config = dict(
    moe_layers=[2, 3, 4, 5, 6, 7, 8, 9, 10, 11],
    router_score='softmax',
    balance_bias=True,
    router_z_loss=0.001,
    max_steps=5878,
)
Below are experts of layer 3 (counted from 0) of a mixture-of-experts language model. Rows are named router (the router's row for the expert), up (a neuron's input weights, with its number) and show model dimensions 0-95. Each number is 128 + 32 x the weight over its row's rms, rounded and kept within 0 to 255. Numbers have three digits each.
After each expert's rows: a language model's description of what the expert responds to; "gets" lists some tokens that make up at least twice as much of what it gets as of all text. This comes from a sample of Wikipedia text that the model never trained on. Tokens count by the router's weight.

# expert 59
router:112116088100090152167151120135113155145141089131144147085070079148120110076058087127215187058091131148154077169127170149158130140152159133169091111149142165117169130078171145125159090120144106123170123093103196106118173124067106170172105137110129144097122112116150158098147108101116146087
up1:179148114112080094091076131080120145121157156120148117141096154127097155146144161179115126188131156143172148152123181217128129097120148110113107046119116126116152124163100090139149120112167113054174128127114153172167143117144175129063130135141109103129101032108181126125100179074137137111
up2:131117120139165109133150128180141095187212131152133088116106170135192115144130169138127195140134095102186129140113115122095126146129127122194094087164145104135165067138172165154102110089102118049067126122143130128119109100108080166117152125079148133215092124152130154116104122200142107155
up3:162059116155130099132083144141156147128063161152111109090135125146130173143150090116121068155133133172124141138104122101101073143192075125115142102043137116128106158218168148163123114133145179118086153171131111153144079135162085131123127152113080128171125136208154097137091165125186096128
up4:148174143155080158106127160097215139139136104142114160125152101140173093147064112062204137065055133119109163134171162202150153154136105141188154132087119114140114118153115132164070155106106115122171161137119130104125114109089104118137115114129161152152124135068087067165151176124108099125
up5:148129131157093131135199131158148142183252121079141107148126044127152105077128118103058182147135080095103168137128125163091044129112100145121134122129135090150132147140151096111148118099117170154092116156122127161101121122154149133105136124128168116089171140145128078134132149125079129052
up6:102161094131165126077082112181152127150185148134125149067185191158122136156101088065129121153139088107128126103175075090159162127104152117164152113142119070103062136200125070122162068128150120151148163116131106063154097115129118147117135110205124066111176122112145126108125141131130116104
It responds to: Given-name endings. Final pieces of personal names and name-like words, e.g. Emanuel, Seychellois, Engels, Sumaira, plus whole first names like William, James.
gets: "el", "ry", "ell", "ie", "y", "a"

# expert 15
router:131099122127104115177107137141136123139150148100164163098149096172111129100107090151164148137106163111115083157137139158113110152151143162137076103126133169081138095113107159072101048111153018099140169079095136125202122119118076164141113103078191163092084147136073117080161118125167148138
up1:130095132054127151097132170064172126051113182118135133143150159151170122133131101135120096074103220145131106125091165156148172108146145100154147130076096129159182120105200046126111104169099121077131075059148128136102128132133100131125122087137079113121145146132131144179150134095111139121
up2:140139168163141106072167088126129119175138128148179077151101112063204140131117092155131119142082147118132163164120117134206128155092127093121142131105079144137154174126135104126179163115119103115168037128084238131126111123120140135126136127117191109175136120138106133093130124126131074069
up3:114177082133167119122146138128197166091129141149095140127144170139181115141119157187157174104184111048157177141096141157096120114122108158129202130111130047066115135113104179117140174169138165131089072127110133131151133082124162096133128128107168161134157047116116078127122092122112117102
up4:125062115145153102166118114127153040144072131189103133171119167066122070131159107124130109101161142161131118135092133070179124096083152162123157093164031150107137113103137137154116099119155125130181152127135149168131069130125094110157130132123087139207190109086107122132173119135094133141
up5:107135116141157143118137145123116157102046160103126093130145105123173152119109197125158199133128104079118112160099148138082158165105188099150141117127153152128128135129125120140140057159125153124172117129125064144117098153078187098073153153183134088151103155145150104082213168149052136087
up6:153088133164171135148106144118139138065122113098169107168066128128171097155088160161232128040142124114149136129135132164126150110102120139127185169055128126146129120177088164109150150117083117085137073107124132161125098077137141115127157093078199165121158120109067102140115134158104143138
It responds to: Blank space tokens. Lone space tokens in tables, lists and taxonomic or election layouts, usually after pipes or line breaks before dashes and †.
gets: " ", " +", "\\"

# expert 2
router:121080106129138135160089165138120144159147091078152155103130101142105129082132119103159192136124157175124087138154139172125091161162151114102111104172151139087125140101130143069094080116165089092149170090125115121181156061105048154147118116089196210107066162163128122101122110075152130128
up1:129073127091087088184126216098149091101145154130084117024132138149168090179134102151164107121081108100112132173128157135155137153096134136111149128124125202129083119159107113191089165113130141102134076145116107152077153103150101149130111114093110115136124155182118125154220107143123107121
up2:174100140110149159178096109114109144123119136135115171124134200091099169117125155216113089136146113136132029134039091141107144136066172134088136050144212136132156117164135092125106137096154132105125131141117204153121135128113068130141117117130122130135133077137145132167124169119132103159
up3:136131085172126053140123133137156149136143143129145092125065096099128148162128088153117126121207120103135135136109175088119142155105101093121074167152127080165131130081069130150171085124074166108118190156137086149169160138122162110104117099125100162150153148179083125214151138045108124098
up4:130147155043140121111123164117094147160154129118038115159122124118087124131071139102131172134124129195140106089141155132158112103069165161117130130181122170196093121084112150140167079128152188164142112073103078127162063141116139081095058121150126144114131098093149118126140137169181131150
up5:146180104144161163126127114126157105129156128113141129189132127128059121094115124069227148158121156143102124114125170113118102138100046087051143130179098100152192170106091180159173076135144119143096107121131113140203130089122151168106136104119175156111136139129079113110158107101132171108
up6:142122130134094169143131117144111133100112078142143134121134126104104127135175194147179149098159113080067104103133125152080120088159118076151110146157049098129132140147143134091137098140112131128120151138091121131163137121120131131114041176040172114136186148190152133106037120129121121039
It responds to: Spaces in tables. Bare space tokens, mostly in empty wiki table cells after |, plus numbers before units like sq mi, lb, %.
gets: " ", " 31", "‑"

# expert 22
router:103096126134081118116075130162113116137148120098157238135113146119066137108127085158191148101136117187086089165128126148131094169168137165154122109150145178096150094127139174104118098123141101069112151067129208089147181128124124136181148118116154137105111103137116166136146046096144158109
up1:183153135197144128157121112124123124127136099133175129097085128103102047180124114123078113136132105140129120095175135193101146124082146135087096133117086170146138079074139113208137146096111125167170114137069098123142155127101152165157129091176195124110130084128053174127075131150151101094
up2:090129123080166129132116129184168156161093122105136176125170082130062160182085114093097120127132122164184120255133131129122119135107113108195114114064136112125123018120082137148126140149144088142091105118066130118125188144133131121111126143120112113123133083125141105109147138161164130118
up3:128071130186118058131127151124147132124132128115136198125114183148139132122127154152172162136186132147101101129040089128180116102117121126116094095101165127103114097095138145125059113060060155126172053133142120125117110133154180091188146139154113134127129144115127094114107127209107160071
up4:194077149139158115096074099169182129165094113141139233122109120142114111144125069145121160135123132064132134156052117180124089157151064144151151130172132133118151132104118127152136147142147148136099114106078108141129142072114105155118109214126115147155145143130089087066123056110115160129
up5:123146118140118138087120165228156091054095090070130166147076067130072109182126125156221115114134130103132116159145154119113114131119105118131131109162156127095130113101125134123067093098143142126142135133149169124174130096123116016116165143168131121126125117115137082180089142132112163172
up6:154108096108112148152102081132129109122160139083147146112134123131077143174141130152129156093107154089155154120112127124149166137059179025157125176128105207116123139125051125093133125141186126140108158112182114117126159130118232106118111149137087117094176115110151153043124122102111146134
It responds to: Determiners and possessives. Possessive pronouns and articles opening a noun phrase, plus common adjectives, such as his, its, their, the, new, former, Personal.
gets: " his", " the", " The", "The", " her", " its"

# expert 54
router:099116093087095118166138158136122142161134129095166187129114115174109087082105096119145157132141114132091081165106135147210072124144172130137072090164185159094213099110128127126087112125156102118200137136110146088131127117090082160115075144127191173122102114171080133139152113070163126114
up0:146080142104082128139143119082169122172143119105217129189117137107158113131151137150129120140139066079134075111169134203145152131153147203099142118161091121152135110096060121129172115118080085117130164147126111068154103108156120087116145118119128090128071120103172150190095127150061108168
up1:106095127143129128127103136186170093176124168129118163122178091165161188132063093106094111170113120128126136116076158147101095118134115129158103087100145178078132134155122117103148117137109060137124117206154150133126110144119090171165085143127120104051169207126102061151127136123122123209
up2:133091147187094167106141124095132140136121128130119173111129047088084152234125096068135167122124144121128146162087148119151092127181137136127124148098131109201128164140145064093127135056123166132141124088124171086120123129159168136114132147159136165059191138106148120175145074142134172136
up3:119156131128162118089110112158134166133146172192098077099138119154133118148150133101116136210096179048104136145127124127096157138147014151156132148137106128197080141140173162144139150123081149152097094079114136188137122117111150110120138216108113100142072115108142108142087168112137102118
up4:109039023129125085147135122161114110186146122143130127129138110136160088180122148137127118129136113160140119168170198157112100136128094116149132157193127063113098106126121096150118173124145059103113078111189112166066132129131135166151132128196087174158133132100114101096133115102128186114
up5:148158143122162138128136179126034137112110167142110183156164187102123113090159158128125092094138117175144132098133116188156146108125141146137107069122117137073087135149121095118126131078151120123116060110095133137125202126130117109143108120122088170149152113020130135053137141126100051156
It responds to: la/ra/a syllables. Pieces la, a, ra, ru after a consonant inside words and place names, e.g. F-la-mingo, Ade-la-ide, de-la-y, co-a-stal, port-ra-it.
gets: "la", "a", "ra", "ru", "na", "lu"

# expert 8
router:146132111103077150170108134121056146161126084108143201094025107164109135104105121121144137104102111157122124150167159156165092152134187152201112103141153136068169092095160169118100127069141120115165157144111202124127172113091086121133080141097134174091115134125121115120142089104085147113
up1:104103032167166134189117124130126121118141142119065090155132124150141159134142094164130077093129127182128113150134140147101049143128142078133203057063147096146135134135190159125128133134173188121122119116125188055120165144121153160122155173104101127094134126116122126128108108078110184133
up2:151116065186109123124093175111107136148076111111097135077166114111149116071136147146083135126109120142135069135128093124124160121124154161101133061143112100084108199077144129052135127128121132096219157126115131151129182138095085175190163150142105156180178116099178133138066116120113126126
up3:133090129137118120118212134130075098126061111109127151148140108086117121141119129085216185080149173133122142102129168132146128141128114182135131139137044094146119205134117092161146134074122108112115130130164134197142114088131067065186163126153133124180162128104123079108123143115123157083
up4:095109154101163126127145136153140151176137144097145155085191157125050127096095175122101122134146172118041060121152161087130091145143172117136128106118157132097133179164165145169113138153140134178075067136060158135069153159097093086145143124137121125160079134149134212127116127164118124105
up5:138055147078144146111123135124128122104109128117080158125154127105131141156186166113152114107164137127155157142127128096128000209117154143101086105130135121095128134144156142132118117145205111132124124068077099087080128146160114134145134118127153188174124054117189113115097120145108091110
up6:143120144142169072129135206126127111103137092126121105165075136128139155155089095151139143134127032096149130127155134121210165078127241169133092130109183167069092118134178107185064125085138124120132141169148114123134111170175137114132095128142121148117071144109128114121124107098123115124
It responds to: Place-name endings. Final word pieces of country, place and surname names, especially -ia, -na, -a, as in Roman-ia, Kore-a, Mendo-za.
gets: "ia", "na", "a", "land", "lo", "go"

# expert 34
router:135134077128134114137082188123115101131154149072143170114123057186113142124141091137127161103104165149127058147128150124135103147165143131124145093147136126075170126094128153067118109093184074122128184112081149148124153086113128186135102138086176216059075142152098178118122087108144123116
up1:171159109123099132097139127143120172128089140158113116134100129153221114118127190144124157083104132120137172184113112157136138124125107137139114106128107096089107157133118106120135141100107152166074171059221155096092132173150140080204101124184133123173146161128086043115095128067130127112
up2:089138108097122098094124121113142156135111165120147121100104145139150123144175125111122130129128202141192120099121111104082205135104174067130170136094121123125128149076132119097123137040133067146161157073081101115188135135127106162166063162090104107131161139143128162121100075063200162138
up3:131191134202083118124084145131127087150162172101132120134152083107059140150108112125169175133167087143101176144103106197128123115158138116124148148164166113097162109098091145162076178180148115109086134097108124123160120103098038140085147158127128181054119155115137119127114129136200151134
up4:075149141195159130137130130051125083118146160164148231180177116135087141108116127168128119148127110080118185060142172179166126158123133111105109158161129155129124116154147111165170157193142132115109125123133087093143199158101152148154126144129100130110099096184126098137125092162128198122
up5:175157114134139099122130111116153154157142162112126125143155111138126128125125121129138111126129235178121112136135132078144077177126143058106171132138120090104111094125079144154059099149127196100155218149075185166128082083119105147173126128134192104098139130118103130106095141050136162101
up6:132136161137115133129103143210151083151121098067140136126136135076173186091093089134095136125140149202145127174122152142114122078156130124109119085167097131185130080094124090127085125111123139131087175118132119076130123111207116121140136124171093117172156128124075129206133127042163158171
It responds to: Spaces and gi pieces. Bare space tokens between words or before headings, plus word pieces like gi, pi, ma in Latin species names and loanwords.
gets: " ", "gi", " ma", "pi", " V", " Ma"

# expert 53
router:144108116135081139121062158131130136121153071112112181072070130129108159100123081131216127089125086149104128169146182184149096190138162142153122108124127165113151108136152132112178083052148092128124143107113181116193194135097126146152092124111159144111125148123087174113134105087172171109
up1:126114114159129114123144144137169126127058099143099134075137132084099135141137127130176102190146130146150136085124122205180178145132096218086107152124169113055095102124143135108131074134188132128140129141167099053166110101161113126101059136149134105135164192151114123168087123142069119128
up2:124129125172115127133118108090085179120127124101131180170135118130169212181132095137124150130124155107140135149146127092101132158131138125090096091113109123035190164149107119153061136126128073187127191099099204096109120127146158126120152082144144079121161120136017128120122129135162114136
up3:084185118066165154141126118119137126132130103091189095121183149100160110127111186149109134124143167096130133087126087116069121182153105160131132195084134122079126119136141125185124104106086113148118125102123196173124178087083182131174132132117180126126124104135176151107096207105161192113
up4:175167149130164113117143127145133124072041119142129150163161115125077102097148115131121117141092155127167171138126091103121155100128083009162124213119126130084117109113078143119109096156176139118136145126075079109162134139184134163100088136173128162113162080183117129115131098094095091124
up5:098124158134114128127082082132156081103133132095141151103116116170130171136145144128126237129142131151098131168108150129172142139133175124157153126097116174102105149138100164188162173080144118128071177104083141127128115129190142168135071113082210107152125035080090143160137123168131123124
up6:153132168110092115119130089164102119099136109120129153098132131097135134135128121134162149127128059100127117240105116073173102147167154111126128132134133167129077137150122083120125139131155037141190077125088110192126139103160083198126129034141131164193134110135168126101136162109151108141
It responds to: Adjective-forming suffixes. Adjective endings -al, -ical, -ial, -ary, -ular, -ous attached to stems, e.g. Artificial, Graphical, Missionary, rudimentary, regional.
gets: "ary", "al", "ical", "ial", "ular", "ous"